Experts of a small language model.
Size: 13 layers, vocabulary 4096.
Experts: 256 experts in each of 13 layers, 64 SwiGLU neurons an expert, 8 picks a token, a softmax router.
Training: a variant of SOAP for the experts, 1059M tokens, 4040 steps.
Below are experts of layer 9 (counted from 0) of a mixture-of-experts language model. Rows are named router (the router's row for the expert), gate (a neuron's input weights, with its number), up (a neuron's input weights, with its number) and show model dimensions 0-223. Each number is 500 + 25 x the weight over its row's rms, rounded and kept within 0 to 999. Numbers have three digits each.
After each expert's rows: a language model's description of what the expert responds to. This comes from a sample of Wikipedia text that the model never trained on.

# expert 39
router:471511467493515458499459462599479520478505527461523490463481540527487459454479482510499500521482500510486507505472474454490520457479518472539461530522481491545480510513467534475513490518463460487486518460493468499475515520536483520478503477470477505487487485518532517538460518528496471453520526486491523492456507500479478537523529485507532490494465498493489511474510500508487516522532513477507478462530505496488478515486523484472472489481482481523478496516490503474482491507491517508512463518465517477542470526490482494488511521473477459545550532526475490528503473534479461496497537521478511536487488521513511456477532500533509502464511469517531516468472521540503460452484
gate0:523495552509498493525513476516540448491516531528535476496532549471517484528490498511516507518501498511506518539528509504504502472499481494542520481498512498465472492505497472487477500464489434490469498502476508506459500475527497464486457496504473516486462528516436487533450531542499498479481488532461509507511533496526488486479514516531505530497516501492486530536511497502472531488496480495503493511544541492494469515492541498509476485522481473538487510525515425511481527472494484489494497556504578478484498515463509494498527546450480518559465523502517485484483536489486524486525480499506519484511529520505465511492520491513503510436495466546524532538518520546448512493477
up0:492513465498517501472467521493462526509476469494483515506472463559480504491496486500507497489501481483480495474473507493465481508505563517483473530504493491527520524492529523500530493539507556504528517512517519496544555520497496532523522496491512487512555460472578507456537500471500515517525532452512479499469504507478517505520488464457497477519483482517494473471504501495524473530511521522505507491478465503498517497514449507489514502465498523484529507481504568466518466533502538519462484435492454501511523502537487497500463468530515489466537485492475500534512463505501463495469522502495487510466471470505537479511495515490516516555496535498466472461506444455537482516522
gate1:505525493487486503516469469497494500481469545431519473486503507502497449483534479520533522532483479571507527562520455499496510467538499448522509486507511482523531522504503500509495486564511485490479518514496495541460502507534476542480526506489499527485469475516510491466456529508482490441505495473490474534481511513524497501519492487489525511512534472512485478486524496546494518512504491474523462532488519526499498485473486499478461449507490452514492556500531546476485488479493458529511466513519532503510480481534454471510477537510509487539524549478496465565473499492510465485530472509509531507526473550474539523494491545492512508488520500496522521501510511515501516496469
up1:491524504461500494483527507531480511505480479550494469489464492462470513537440514525508538513487478475476519475488501498550534546455484498492515530477464521490441520557449507502507492488492498503490516477484487484540519528506476490525490480489461493509488525515506539513498505508552542529521546495494554507473498516472531543496509527546477507490499478524458496473515543489527517507532509529506489495514514518493470535471503434466533518489470498520462500537507513519474456482480539523485561509501502508469474519456488487495480509473474468476485481515482497436493476540479520475459524530494545509483503483508513488461533504492537484501519503519491514507468516516511487490530
What it handles: Table and list line starts. Newlines, pipes and dashes that open table rows, header cells or infobox list items, e.g. Head coach | Conf. record.

# expert 52
router:473540489478505454486465507552486512476484551479510493481489549527476489473487474517502501531489502533485515538482497489525526490478502466520460523502496488505459508494493524480533459521488468467466526500486479488503498521515475535488532476459450534482470490519571527521491516520531493474524544501486520533500527531468477517533518515536522506463470498527494520495515534510506515535526501470509463486507530528466473512474546471476488468497449486503475518544511503481483502463493527536506501520454524475509462533503479484446513544480488472494503520511494484534487492530463474480482527516494527535457481509519524474482507519485504540458506464530519505467482501519549490472465
gate0:499570479493492479530507518517450464517505518502493539497527519476500528525507481516511460508526514491557560505537489484491451491537479486505495512493522486509476534541463508498478540506528465508490502487508503507485518538483522490521517504453511504503526486518518478490527462490457478497488527519511490537492515534478493488523509493543536456490515520514507535501491527513509442497515478511553481491490482521488496543498481532521482506481474529494493524513496520495510494508529527474512533501535481514494477507524511535466524490501500498494484523441486498475429516496493488464493520499473455543471530525503433490509530441521476484491512482545513551502445531517475494528443
up0:512540490509476499527509517516464478515515512499509543503526511493498515520510485508528487500534494499550545507535485478509461512520491439491497514487542474532469536522481501488459551469531457500491492503527483517475504566491517501517534492453496531518515469482508488498523427501501489488480553506485519523478508532494505493519519486498544452523516539505498534522481514509502452476530483487542483472496472520494493549494490523495478509528475525491499505506487521478508520496537508481518507516503489521485487536534516536474535469547495507502488492449505489472456513492505455460500496478478477524453555503508466489481533455530455469493513484528502535476457533499486492528441
gate1:474499533485502496492497465525477528567509508483532491497513532485536466476499523491462507527501502504495486484490512462491473508460480461493498516505476482477521514485500538512509466481543431492499519477494482523490504503532492498472487439472485495494509465505495525546498498492508548517488508512503507538491546502496504504492509514478556467457488500490478529498516489516500486519525511461524492519498504467539447519501512487480496501489494527490511514496540563463538508485506465507546508524532502490491447516510474520438495491515466485540544588489473494513517522514498515504509482484519459488489505481518508487525538474502490482419510525481551530486463507553513536515490
up1:471498528503500485513522455508486519557516484483498491503515558489537485495526501483437495497490514511516479504510544492529462523476484480498502499501505476470538493482521522528502496485550451499500490485502511525498487505515445486491486483497475518506513475509534514528496486474505534521478499514526495542513529517516512489488510514468560450465512496503483536507488496509504474496481491482504513522481519455528471504508499502509493514475502523482522484509533557471535513478506452496549534533542497483473445511511502550441497484539474497524542581518491527522527512530495506493519479489507439479504511479508482481522537484514490477464482530483540561484462490551519545519481
What it handles: Numbers in table cells. Spaces and first digits in table cells of results and statistics tables, like scores, times, ranks, and coordinate numbers.

# expert 53
router:480515468469534476497506483542461508508480504475500494506465523505503491484461498508501519532480464533501500537486483482520526459485503498514513546508483495543471533518495503484504494526480469477488532491518451467513524532526477562498505479442496544481480473497514556509467546496505485480528533488485508521480494519493495542538530505511520501475472467539508510472515537515465516535518523475527482477545521517457487511481498479462491488474486500541453511508519512490453519471479526511475474508463534486523498527476463484471491503465486443528533519511479475498463518501443477470495510526476516508485476507496504476471552513498544515461495473535536527459480549513508496491474
gate0:465512495451473498554509522504521498496516499499509495517481479518473554467499478499464541481512494487468465478550534482474496478545499490487514504495523473496479503501533483532498529513511519499498524523540432518493483484524454536486507496484526492523488490470496449504517522505514529541537525515503518443529471534498534487521499485477508512536446509546537455498477545524467494475521500510520522487527561539524512507523488464451511495503486495444488445478496500425487526486486502481484480545456540496492516485479521474492454512533493483514489493505489488478468522478522465482501491499507477502481515453524503508488506502478507516485546463496495485509519505532541495519483
up0:496474558507551499506518472491511460503534498494512489524506519469522507520437499511466525512429498528488503499451523497513506531503512495471469478522504526474524452471504496482483529518487506498480498498521502483494526503492496501454475505531496482511437504495535512453480550532530516458470533491529512433510530548504487492496478524514504526541466518558473491532495492489485488499500489477531514470518468477505517454493492453549453499453507528476476489476494510534534495526509475481540486524469479534533505477537472471531498520497516527543494465522465496519509498480560547523531530507519484494517533482531509522483503489506532483492494535502525499502510472496496488521493
gate1:467497464519445476528497497482497540499514513546469496545529482514473530475466498503512503505519503503484487507480488486519518482454499460493508551503514466540514540471504511503488448500468506543478540490459499459519526484446455464535483511449492540506478530487499475491504497478490538478485504488503539507521517463502492462515474523506525485498487490494537537449489492493477490537467444505489527529535510531510470496476466506516458485487501521475495477464490494526498520468514542469512486510444497505494475512509490514466467524506543481515472533488548496465509503504500529458523457481493500500473541487510501494523496559471460503531522468452516489456486511491493497514520
up1:517485501537437569544502500492499497475453500562480478524490474506492499523534472494555436537489504511518475539510493482565523467457475500499440462454489480532500490504511500474493497461515493478471471487513496480497525511487483535508473483459506484520466542474489477524565481523486518492473546495501533487453502497496468471509514460497545483505528492438478482490502477518496523498476499497497473527514521531477508507498504523494505471490512453529501494472494540509510491523484483516509501458481512504484488437495532484513556467502511515492477537503470520484495498514455518502485489498504525510464474501474529477509487460533526515504480510494507481464506529494501498471482
What it handles: Mid-word syllables in taxonomy. Middle syllables of words and Latin species names in taxonomic lists and descriptions, like Strigiformes, anatolicum, shaped, aureus, subrugosum.

# expert 50
router:500526485494504468477463497543484544460459528488499468480487536528480492516483480525513516500469488501488539532475498479505517485471539473535511526515482513542476523520478523464540485511487461490501501474482506472504539521532485524486504483471460520462497477526518512522457530534507477484526525471466510514502499513460470536529515479525533519454471483501479513461513526524505539530517505478534475502544516543493477524488494462490469459489486480529461550496508481479486497476477510550509476536480524467495488491469474490492505535458452474514525524506481488524460483516490488482477535517495538521469445523496531480456535500479503504473541491537516514494464509546531485472484
gate0:508493456468468492476480512495507467512486501515499464513491504504502512525472483538515541476529471526533474528513488508503505518491567473474516507491521455545485484487498480493443489482481459545457502479490510492489466502486487471464494504478469544555485507543501507478516494525452503519525504524501530498504494435516512539500532474508518501521478490524488493509516458510493516470512490464461483526482484508496462487536495474457524496481510516527528475437441474486528511471508491529490522430542524507503492522519447507521511524510475467505478480570504472492490486494507475480502534535528486484486498489498548526521501528480511503498508474508482539447494468494508518476548
up0:519485492490509458511475544503503471514504501508510500508484504510495511522444488536497518479504490492517492528545459509528488531485556490509537515512509466525479477494483481484487513475474450541466502496484519486482464502494485499443499501470481567565493514533497478492547535517473522508521506539529534473523507491539527551520522489508505502525471507526505502494508474519509497498508500460471489526504491461490457503544488472441505507506506544536523497483448488501554516491520509533499526471510531522505509519564450504536539521501493476486478498562497479519495481500514475523504522526550460482491491468474516525514485537490503515499513465517477542463487479511491544509538
gate1:522511485547555521491472467497490501467524515489493473492524475558492465475467520514534509512514539476495482492529532482494537467479490488511511519482455478462537538472458517475539475529507507473508499491471501473528455505514492485530494514498542499492531490519450493535497542455473452466510518471480484512535478549495500542562494476459502475499496470506508477480515470501502503512490512510500477487501537520474523509513477515498465474524459498532477533524493523489543497523501443502501501491478493489481481489473455468477513517523532495462449475548494505509507477521482502527468540509518497500490493538487507482495583501534502495496485482542534528494491525533467511491500
up1:485490514473471503534507558518477472546490504513505515478498533432497557514533454509464499481487473516480495541466460515504464546487513528478476467529532518531476472504524506506462513506491489540489535499523462526470556517514461507472496507516480542500449507478539529474515513516511520528509482512503530501455533464519499459487466496544511488507506503494499535509503516494531519508506503476520495504487501465520467512477518505515532499471499462490525477496485504523470504471479536511486508523506508505524497522508522523505482502459485518510533541448496497471457531489489492455509478500487514520501502434529500557506431513444515496511531483460494518486530502468529471496487
What it handles: Titles and table cells. Word endings inside album, song and film titles (Dawn of the De-ad, Leave Me Al-one) and spaces or pipes in discography tables.

# expert 29
router:506517469486547463494466494521451515489500506476493485480469536500495506465466500508511515533486490502494513539465482467501540485467533468494485528536487484527476527514488532484515494542486462483486504485479454474486531553514495520478529474483468548479489505529550525510487536502492479479528513456506545520482495489469482514535521482513518496493490481546487505487516540545478508531506504472508472473547535511502485511462536489473459486512472501523442514527506524467472465479473532534499458521496540492535455523482464486512488554488463469527516488523459474527476476519482483469510511505496528510502488532532492499501552520516508507499540463512508520459487501538526506455488
gate0:503517481510486490474530499488563485489474522504482455499535523483511480501491461465522480530495431473509535473468529499513607448515513514500494485515523432518481520503502511527493517518459447492508522468490507475524525471507472510513498489496510507507440517458522500470483498492497502489534485494501518527520513524505518554506493473536514520523502508560503540519477471489528524511517475512471491518498487488507525515481470489516493497517521519511495461534481540489494485471529507495489523480532478504492489491497485520502513521536503514464529463449481493494436469512480495463515511507493505526513440524539527474479571532532513486481519492520509487498492508469473512495473
up0:538504520493522494539458473502434507478501484490511503506454470503497502508515544559461515490466548504496470503532474510498435543470480482536522484507487572509554504501528547484522504512556529500486496546491497548525478527488537463484524504506516492482547477529489512525492502502513529507474504507491483496479483518517524463519517497481482492491479462447515433476553510522470480495487524505510534476470491538495453512525509507491499496479485474544488558504520475507510523505424500546520517501492519486470500505497481499493480496469480488502487548534536501515535525506501489537467502509514515488459548492490499507500457501512501487505498493501499509506529516504525488481488
gate1:478510483542507536516476495502498493477503491483496523514501502507511474461511453513481484483497514516490460495495522518513552461522494469506522508496507466511487508490457541529498505483482503472485517479481531496460504517541519547499496486495513469494513492511517531506502493521549432509528472449526484452515511459465485484475499463472513493448455503526487506437501533500520509505484469522499464510507502512476493513518487453466507459553523473493442488459436510474478494498486508473489474515518468499519500497476533537514515468501472486483510544460513557515510503518509473502517515477502550495560464518500509520484484516492477502530509461539529528548455476495483487463470
up1:479478496538492538534502500496476492492488482485483475481486491500524495491498461505466483463487541534496475471488507531528526488521533484501503468483529455465485496469452525521482526466515484504499501456467533497469450555521518514503492493499523484477490494493517501489505527496524490502495468448521470457533507478499452449490488465483495498455454514523511550479455505541520491512483482538505499503500501505490523477503504476491473466527514454482446487454481536491465490475510492478480480529520450478497500491476568550512472496530480493456489536508548525511525499506513485535545504496525494506546497513520547502485513526496496468539492474514489558550485501513480500465511
What it handles: Word stems and year digits. Latin-derived word stems like struct, stitut, doc, rul, and digits inside years such as 1529 and 1909, in historical and church texts.

# expert 43
router:471522477482541474475448506516493515490469529473508477470469512524477503501489493531510553533467469535498497545494477453501495476447500475543474521513487458545480512525486543488533479502469508506490525473498484496493506523503471521477519481473500514468489492513520497531479528525514483481555523482461528548465515505496486509527508489510526491481471468508458521492514517546489529496520496456525459469521521530483496501448532505490458425498475460517488515520506494470464445473477520525497492515495516469551492529482486503477505507500466463523523495505488470532492489522472470484482514514458526544468476532501536495473530513483513519464545475515500520481475507516527475485478
gate0:545513485501511474505527508530501495498471498435470518482525509527497461449422502463486454505503492534456516520481482478526509439472542520531521509496509504558491508557543526441484471493494495465486465465531496490544527531513465524503511482511509520456521498498486534501448509515533490498521481514441479533521499523484495528515518477515499521473538490514516501483491519474479506534487523505520498512521487501532475539508502484523469484495486486470496500520501503499446512511496480525519472497487487481495481523437476473456545524485512467489516532501492527505469496510475508471475539540466570467525490484511510501509493484527516488455515487518515487527494519510494505491495
up0:498477510521501510516537494477523466530475505494483548509491464515533501517461512492481479484491509514460468532528509514484463466454492553507528483494526460519522501519529538454477479434499525513542473506565535509529505483462535483497496522522534517464533543472461467486468485485509526528525454541505461520488496486484510475519486504475485515507519526477522485509487464491493501500476487501476515522490456488522531512527496524547493487497503508483531521469483470480495519520481468477555522447517457494505505523476534483495514462513537510461488463471553537509527507484487512491477476506480527456523519487468525513515496490487490474481497489515497444520480504478520539517543
gate1:522492494510528503497455512502549543497478532513485538445450487532507508497473476504551458497498494554510491488476501497494490510472503495544443467519491516520540488498460486510493512506518485513532485533464471493504500479512502533488465477457512496507478540523517505509532509512474527520546466458491523451489511471479494478506489507527506463499489500494463521550528514508501489481492502481481540505517485485525483479452495533482542478509467478499529534482458563513424478483508479508487521524522471418546499515493535499454472489514512512526508508515473531457519499503510501506470495506465498516513483538477520489514532516480497529519461535472502530466489494521488505467503
up1:535500519498520480447480467501516500488503499503538521519535479510488506496475493461532474488482515503443516486492527477558489495508516488555471462517509512525507516497538506490505593505514488519490486494488494461533515479485509533501483547450542497515476482557548492461500518466485509496502497519517506508543537491451464497542484472464475505490460466520473526493540502481485496482511499503464528508485493491517490504473474516498530507498497498490518471514520520504498500498536520463463476506485514526545511536496503510469491478492455523484569534518529533490505525482504489509495490476521440530489521491487545480519447474499466507526486502513503554478493487455471480481457
What it handles: Position and career words. Words like high, low, former, previously, current, pre, and was or became in career text; also high in highlight and highway.

# expert 22
router:485541473492509464492480484519469507503500520483510481502478552503488497464483474522526548500474465532499505510480500469530546473485518468516507522517495485503479512534491537485539487532485475475487519492485483499512501539522463530480514474477468505458483457530559527523500547516514487476525536502474525527479505495480471537493532485528524509483472492538487511468514554530485524535508512482539468468543520521487492509486557456490471493507463468508485509500534504477499477463457525505495506504489541482526494495483450457488495527471486486525514526538465456525465447496471457473503543505490503505473476527538495459460510531529519526482518494511492538478499515517512486464467
gate0:463519510503555509512490458504540521494460518450526487472512504544494471484478485515512542521485471487534489510483491527493564485458510478513516473492480442489511544496500493511502538516493505539509507508513486472485516545507458544509482480524481557513468556520496517522475502528531489489519465481490480532474480526467506489508482507525518511509498492526493496485502526494536481498474509486481508474534529471556471487501490506498499517534535496550531500477511541465478461484529465543482488532512458485521462510495492514489552501442500501509519490541493472500455520492481528440505496556504517511493485472518549513525489530489527538499510499526531497475514502534538507510471
up0:540514453463455452524473499530447478519502519492478506519477513496479510513509502487493474517526529527490516527486521457487459520508494483514459530492471539530468515496465516456539461462500477471486519502510512496491522490494485459474533521486502440480522442469510512497479486497502514529505546485487519483503524526539479515515516486485496479469530475474480490517529488456463523522524514487542465472506488528452538544472513459495507481455488517460478493532490444493526510492457513480519505501456540513477506529487505489510491499515471477491521531462495495493522499525502461539457549473470520516509514530491443474460510466496490474484499507488515516526475492480491467474493
gate1:506506480482507488498531485515489464472516491510533491503528531524518476506480505523519466533515531498495533546498504474489498496458537497504487505504442493561474496532561484459484497464480466513489529482495521519469512519479505523452524495447546502516467483493489518486442480492563474522507475471499518504468479529509494492503551490449496474502493491522498525492505485495470482541509479526514482509502508502437464551463476537480501485476487507548472554509464512471477518508504539508521454461457525497490508541516509506515522501490500492474480493496496518465486453522444497469442548490461520510513496485508529476500532505487517491491498492502509485532454467508500512531506
up1:493528475505520512521482458542502490507483543493511509486482499532473483467490501526515523522472474529457521502496462495474494486514501486537457515527506491526474517506485501490549470544505488517487532465516476428471546489547493513501509494520464533460516501491558505529493495514495477467524483492458509503476529517480513533509503472520508478512451517485474516495510500525474530501529520472507488491495532545509520537454527442457518458485467458521475539511519503484514458486520524519480465533499492465515480474505484480475516547507468452543521515470490466563476530511486508503496502520466526522485494501489512515522516483500498467473529483554545516478486499507545470500478
What it handles: Short word-starting fragments. Short lowercase word-initial fragments after articles, like vers, me, ro, us, carri, including pieces in LaTeX formulas such as \Omega.

# expert 20
router:489503489458534461496483463530472512489453512505530459494511519507507484463485493525532519533491467519489511518458488474496511493513555483526467528543489497511482534517488534494514471533492468459481538490484483490481520544535494510475536476483478531491491463525525553527445521512500493466535510481480530505480493507465490534527531484503541483472488482510487512500515506522489523523541532489526461482497501518492490546470517466493471489467490470521464527527527496471461489484509520500503457529488544486535466516475464478470528528457464471501511503507455490531477461537497488488495522532454508531470463533518500476465510524521528508493506474527539530469491536507530482486468
gate0:486505480512498527529506523505546511503454520497472528523496493474489527491496540473520492484532507474529510499521521505555509487494522515438523475507477523506457516490516503482504483484501503510483515459530485492491498559519529510513510490468524471507504529528494508512457503554505504511499475473500508462519482456485524534531489547486492500502512468495523510502489497535505520490512544502537501481507501489502502529470490511535454498559515481489498488509480448518506517498495463520531528470471512511478534519507493553497479483538484498459514518496525544455514441468512511534464495472525504535491451539495478531460479520536487452543507459481488476557488530490476481525422
up0:491491473475496527532496543508523484474488502491476536503506475488493510541483521504588496487579507469530496504512510541511503480479504492479526497499459535526500535498498490508482502504490485512498530511513498477443528474519514493476447532507495484516505552501471478504498480536496508523468448479481529469519483487542525530504470498501490478538503533502521507503504479535511506518489505497483472508491492522523486491508483546526507535594540478518489481519509488486497512539504498489550482517484496498471534504500519532532518477507476502495511445485484505467474455518510502539454464501507524521539478536475462525478446521508513449521529459484506465531503495500500462473465
gate1:548495499489516540527496464527527492472469493493500515483478510496526491486524497505475514527473514505494470458517522446504475512486523511529539492496494529489494473454511542497535533507507520499473491493533487515479512501507524499484498511501476520501517470514507507517497468502474430504476519500515487514483495496443531460507522431477496472511518495520470507505515534527491511523506479498542528477487502533459535505497511556533517482444489501494552534485501511467518433508514501527468523554478507483489475577502430476554485506496484490536543518517452511515522470511489481525480517456487496512500524495509476499498497482503527482488469510515550525503445535504504483456500
up1:462524490510489484474492527491480499502502513517537485496497504504460503475448517525510537480495491513503516505455466535485522475493473461496487523499510450508500499530485446499492451526542517507512498503443516463533505470500479503507510492498504486527464507480520505486494539546541550501488525497485537506518560466510456537521522526534521530507468452478520471498533455503492519501527519483500494527511496481488452509501506468466469485496495486493467470472506493501474515467465535493538480474508491546499493461507546474467489524507547499479438489518555470494480498529506507480532487522501525533484468509497523481483530534489500499479553489516462449481548488527527497526467
What it handles: Place and country names. Country, region and continent names and their word pieces, such as Europe, India, Philipp(ines), Bal-och-istan, Melan-es-ia.

# expert 19
router:477560462466495482492466478574475497473457533477521485482473490526471478493480500529518513509479498516507488523469486454503528486485507471571488516538479498505499526494470528472547484523474475490466514476506499456519527546536483502473509471463483534495485492507540513542499531503507483479528500495488524498477502511475485539526503498518522489464470442498472507469525526491514534524501494487534486473533525498498492543469525510493477469496481462515487517520513500472480486486479516519503482507479512475492477521484459470470501525484484453496526514529482498526456481487465471496475541525466540521492468523538537466488535512515525532480511485520545549476475526534528467485495
gate0:548463487469488435454501475536512493458500493517494510500501509492515470534508496485466515517472504495570483470509490519509507504455477500492488484510509464486510485446498499511567481480545544482549476504471510525503491533546469466538536460489491528521536502499530481511475483500527471526533516482503509524497496508487482515527477456523542530469520457523494513492521511488496503526473504493518516521498504514497500496523511499489477484490500473565499532490549475491531522533533504515486495473488498493483457473476511542484477522520502474499480497483490519538512534503478520485489543525519490473526456494560526463513516529497477521488571477514544489457466503534513484472483
up0:531489483497471445500467512520492523533512508528494483543495502518513496504497504515519528508464519506551493485523508530455516511482487508490501500478544482506523500481468484512510459467524528492520478514507497491516485515575430452539539452481516497499570501482506494494513507517522501531517514450468465546470496524523464527507467502551531556514530463492493506514521546505489448525473503507540487520494489474477492494515494516485488496528479471546507553514551540487511509523513468484507497484480469486467511436492518512466497502482516512517524533500489499526484507493487528481489500538553523513521501480524538502495508540511479493491517455512536500466472519477478498528521
gate1:483526492472464481445501508522489502481511499451479525448508505478491486512565518504492493516524497527455493495485472515514509457477493464514461488514517515512483526477514544463521502527523458497471508476468492535459535489511493492513485537477480499473473495505519458569492555510498509472514524496494506485492523513448466515481514496515528478475466513532528506483527520490472515512506505495491492505519523495536493515459483501509544483501444481499481486489472494506498474476502484503500495500484492486509528512426501505459456506524487484504513508465498499472487470500488462486439475448455490517494482517516509490519489497465473501487500499508504502460455509581486404501492
up1:535486497530537490533503495489489496519494483561517477540479510543493500472465468507474540477478488484551521496518496493486513504519520536502543505503465487479500476541484430542513465497475532489517509539525519498532488496518487515508500456490507500510497491507464527437484464523491500509460485499502517544482464480533539492508508513482490545558526474481477519520464469520523522488514501493527499486466446509465495489538517485467462522504530508514514505522539501480517514479496514529505486496494523505503480454578491481540523507494504525522499510509493481524503516522498543494547527536534518509493499493516485519462515524546516523510524503503518503528515509434481580499485
What it handles: Table numbers and units. Digits, spaces and units in numeric table cells, especially asteroid data (730 m, 2.8 km), plus words like human, Votes, Candidate.

# expert 40
router:481511492464489455469467462519503509482487514492531458483463535513484450462481484530491508519464477530491512495470481460495522473501517469530463519519465467539496530521516500479522467528492481495496530481476493493496510519500496533483520461457464494490501444505531528501456521533503474481505531489473525516461526519459528539517518470547528505485450486527464524475528529514475511528550503463527479484514510533471472509462517456473500481494487492526482521502508514465489485472473499517512499523478517487529470556512452473476524542493471488527516540503470475522458469532466505481499516524481521517493445504521525494488509525527527530468524497502501541483491510533531475493490
gate0:459502504494487469445498483501517524525493512507532498471504511497457519478495505534482527514460479545494514518456511461500516490517547485531488496488514510519499475482515517485509492493508526499496461497540518498485547495480485477485548489503496501494489492458494464515501554531502530493512506524472499522519475474442517488483506505506511478488516514457482497505489464483471488509537526467542533486506457496452506531499565515526489503546472532475516520471455478465528562501484466477563481469490508523479501540486440501528544488460549515472479529500521521529524499479496541520510477479501466520535489510533505531527529534521485444498478507477473514537498501506486540494515
up0:504526496538501524500490535487489502537481509467487510497514504510471537495558492494476513535465511493485508504498516506474511499489496493479511483455527493477554481497520494488510508519478557496476490481528485511515535486501465526528536431477526501494459493501502478508499538540580529531504495498531558546460551485477497475496536484502497505491527503449512550508517466521503521534490518442547504515496497497479498508525510531529496516507480498508517539463508531521525493511475473457509512494541537531497492551489439511521481521483507523482475537504537543480491527483465523524521472475482478506480495483501493477517477477525477506430507544479486510526507519514461505511492
gate1:483499554491509505492508495484546468496480499457516511511498550491505525460473522520510518495516495559532534502454532497508507501540527488488524511508495427533545485508516502471494522512489513475505471475466476569490506536494459455490522547513506505527474497514508504495498534491451466499517490485481517464475537513493484511440443449477481490487523483494522502498477493511490517531485475495469491504496504505512488527487506480517515515491496537471518525509532527528547494505521501539496527488490488485489486493539472479532472493497518488530493494500477491494481472536419522468525477562478485493516515515499484528530504491513503445464506469516476577489477476487464486525503
up1:506480489524519538503513521487483492476516504484508498490465508488462481537499475504522472515538491531533490475500465514492526473469497449496508502449489528466467516512524476513489483535513485540479504490498508488532497473498548503515489500513505489482516522500521497470539515569477497472501462506532468499459481544501504487497482510525504504517488470479501547515498473555480539490490508478482493480504507498459454468529458516439484507539509493509511506488491467537469509475481485500485490534479510533515532469478514528521482551485512514508495472502509510507485526422497496501489490459494486498400523481455448515503521519483474511556538466496469474512493536533471464514481
What it handles: Sports team name starts. First capital letter or piece of team and place names in sports results, like M-iami Heat, N-ebraska, Phil, New York.

# expert 5
router:479524492467502457482439493507503527468503521470533494505467524519469486475477486524521515509473459512507536505459467475502520479497526488509487504511498469531484505484479544481507482514462490466512507473495489487477497511517488538471524466473456526484486486494520535537483502535487481465534518471485522531479520495493494544506509459513544480488449486532475535466555517542458507509527512441529496462527512534508467500452520457474473487498509519512483503493500504478502471488470520519524490540499516472535474539493462489479547551469492460528515511509481483520479485516461478472496517526474515519473464539550548485494522502496538525494510501516496526478471503539546495493485
gate0:503475506505491479481503488487535522551495486488553501497494511514494470462438484442504505536494465519519496454499467508557533522498469530484510509506501506464507489508497478521492512516420508504526454517529490488521472484497511514499505492468466473519507469510485512509460510518472521504505491495478456509459519471487485470515447518481537482475534487523484548491437500514514509490494472495507536515552518489512519437482524521467476505495465495479505499492447478507508535508488550521501480526496480472466499531482445512548513501519495470539485520484537510495510507513464468477494508524471484468524462531508514451493484520498495520476527487490471461504460507541508540539492
up0:549510467533518532483509520511513567489492515499452491505556493526517480511530474508492523490509484530427512482467562502522505525502512519488507502497504535522485496501504481503529492490455523458477505470509523500504483511478491534484537490472565509537530531500444492492501466500552479455458518478533491501469496478454490474512556482482489495542492481481485499497514469476458500519478536510508531559535476495473545490469525529469454487516517503521471532485473487492520513499461495510469488514506503510527508488528511496500422501499509523522523498518537489503507508470517471519513506467504500517484474490517516497490531477538508474518460467465483459528479489536502497512484
gate1:482515479523479483538473504510498479485539513443517509482504500512459553503514452496551528496540509489511486527529502535488460496504541498531498496496489474541521507482507511508483496507487503458495507485545533538506439509497531501503576505475555484458502478527508515502484460555539442475517505519500461475530465485544466485529502463469489484497498517465508508467444481473514485498471500503510488457497483526497521502525528552508498542515496516504481524520489511476522512507518523436529485541464500480503500488495526519534526475530481479505520503496493486547494502478454465502515488486469525540515482501503482474490467482489471512537473502528496500531505452472477507517494
up1:504517507488464502490486496499525492562515531496481497488521506478515498512516494511535478477484483450517460527456480504495494465504585510486514504501526489513525471503499538501484505514455504501494481508499526501493520513557482477491532483510515517478471482455466518456523508509482521489483461511432482511509512522499490536558485477489489468538461514513534504486509485541496502510472542474495535541486545551466503510554526543508493530499500520561508503521494507494519500525547522455539474466514511552540490511467505522481526486479512472520504486554485463537489510522489483513499463559473498534540467495462488517482474471491515482526479492519501481500498523495499504476498
What it handles: Proper-noun and institution openings. Opening pieces of names and institutional words like faculty, European, Catholic, University, Yugoslavia, often after "the" or "of".

# expert 17
router:500488493484545474486477489526468505476469508496516453450462531492486494471485474538534511489479460525504523508474505486497520460453517488538521537533505454533487530531473542484516487531472454486495535476476494480500528553531506541493509462479472520462466489534520548526489554527486482464511522469477515544506504489488506545534517476536529504479483463521480520486509536508472507513519529463507478459517499487489467530475519493480465460494487494519478525514520497492463478491485551522509477536494522482523450549478456496496491553489484482513513515491468500504473487516455500478504529510485521509490473517526525499484516543511505514479537489513518521484490513519507494455463
gate0:481473522470517475491477546518485469512511540508489467517472506524454504516484500550491531485505528506492513521508494460510473514539555520472512507536486507537468522537521457506498493485508489507443534485479477501515495491536523540506513500459477538480512531494568527493464502508464511433499505491493478452527516498488509495477534468460503483493465494526468499493550525498443508565494504513479524471494482500522513495511513520498527473520501467493514513498517498461464507524480481543458457505490507489490495474504449482504432482469537488534502505533505488513458526510484494459480496492478515498485479489491497514507509479457474510487506464513527506518502550475556519461519
up0:471468505483545512531494553511515476517475518541499486517462463474487503527488478543482499465499523477494473489542496489533468552519528526474513483501498508508505492527512493500499511460520478515447567496466443494520508511496529485489476478478512549467522535528550511498492506471451526439522477502492477449534524486516520463463505465477520469512458496534469489502557504497486478506507535492423501471484519482541479479526511521520541497527498452491521499501529487478480498544493469526490517520515491520489500503517483503502470478468532523515488508501479473513446504512493504478503475476485478497502497474515487542531486503496494491516520446495501483513519531478560512489501
gate1:526490470499526485518469508488498514491530490519503433499523520501524515482498499509505513524454477445467478468492481490526521565525514525464468466532505492513465519529505489488549484544511530471511526522514484493516476537513474503511538461526417499541522466474492493464500506486502505472483521535486536473544525510553515534529559506530509534495496465501475504512465505476501532482539479549537555495497485508494468507465473498533475515522505498513497477542500508482507485503570500483502508492507492478504517484516487495533476482510489515481498501483526531490476503506493519507499516444512492509478535519528476496494501470544518517509515523511520494489480468476463454461443
up1:451504531500520554486518477508527528542511516481507564441461512508516544529495502488457463494485507544468485506526483518436516494527503509486503514493520484480532495485526511518458541493493478468493483480455528453485492516490489537449488510489564536484499506547506447489503519507509503524509474483489481515517514516484476475514498517483504488468488587494483507525511524477521485493486497475457508506521530464575551524492516533476532492500510486509519477473472494485520469496487502488510496524509466533519476473509479494493517535474553501508488474521465499528503485519531495507537498532511515500510451488515499478518473546510529499523485497509500501535469504532520521537516
What it handles: Mid-word pieces in names. Middle or opening pieces of names, titles and words like eldest, Duke, Saint, Matthew, dismissed, often in church or nobility contexts.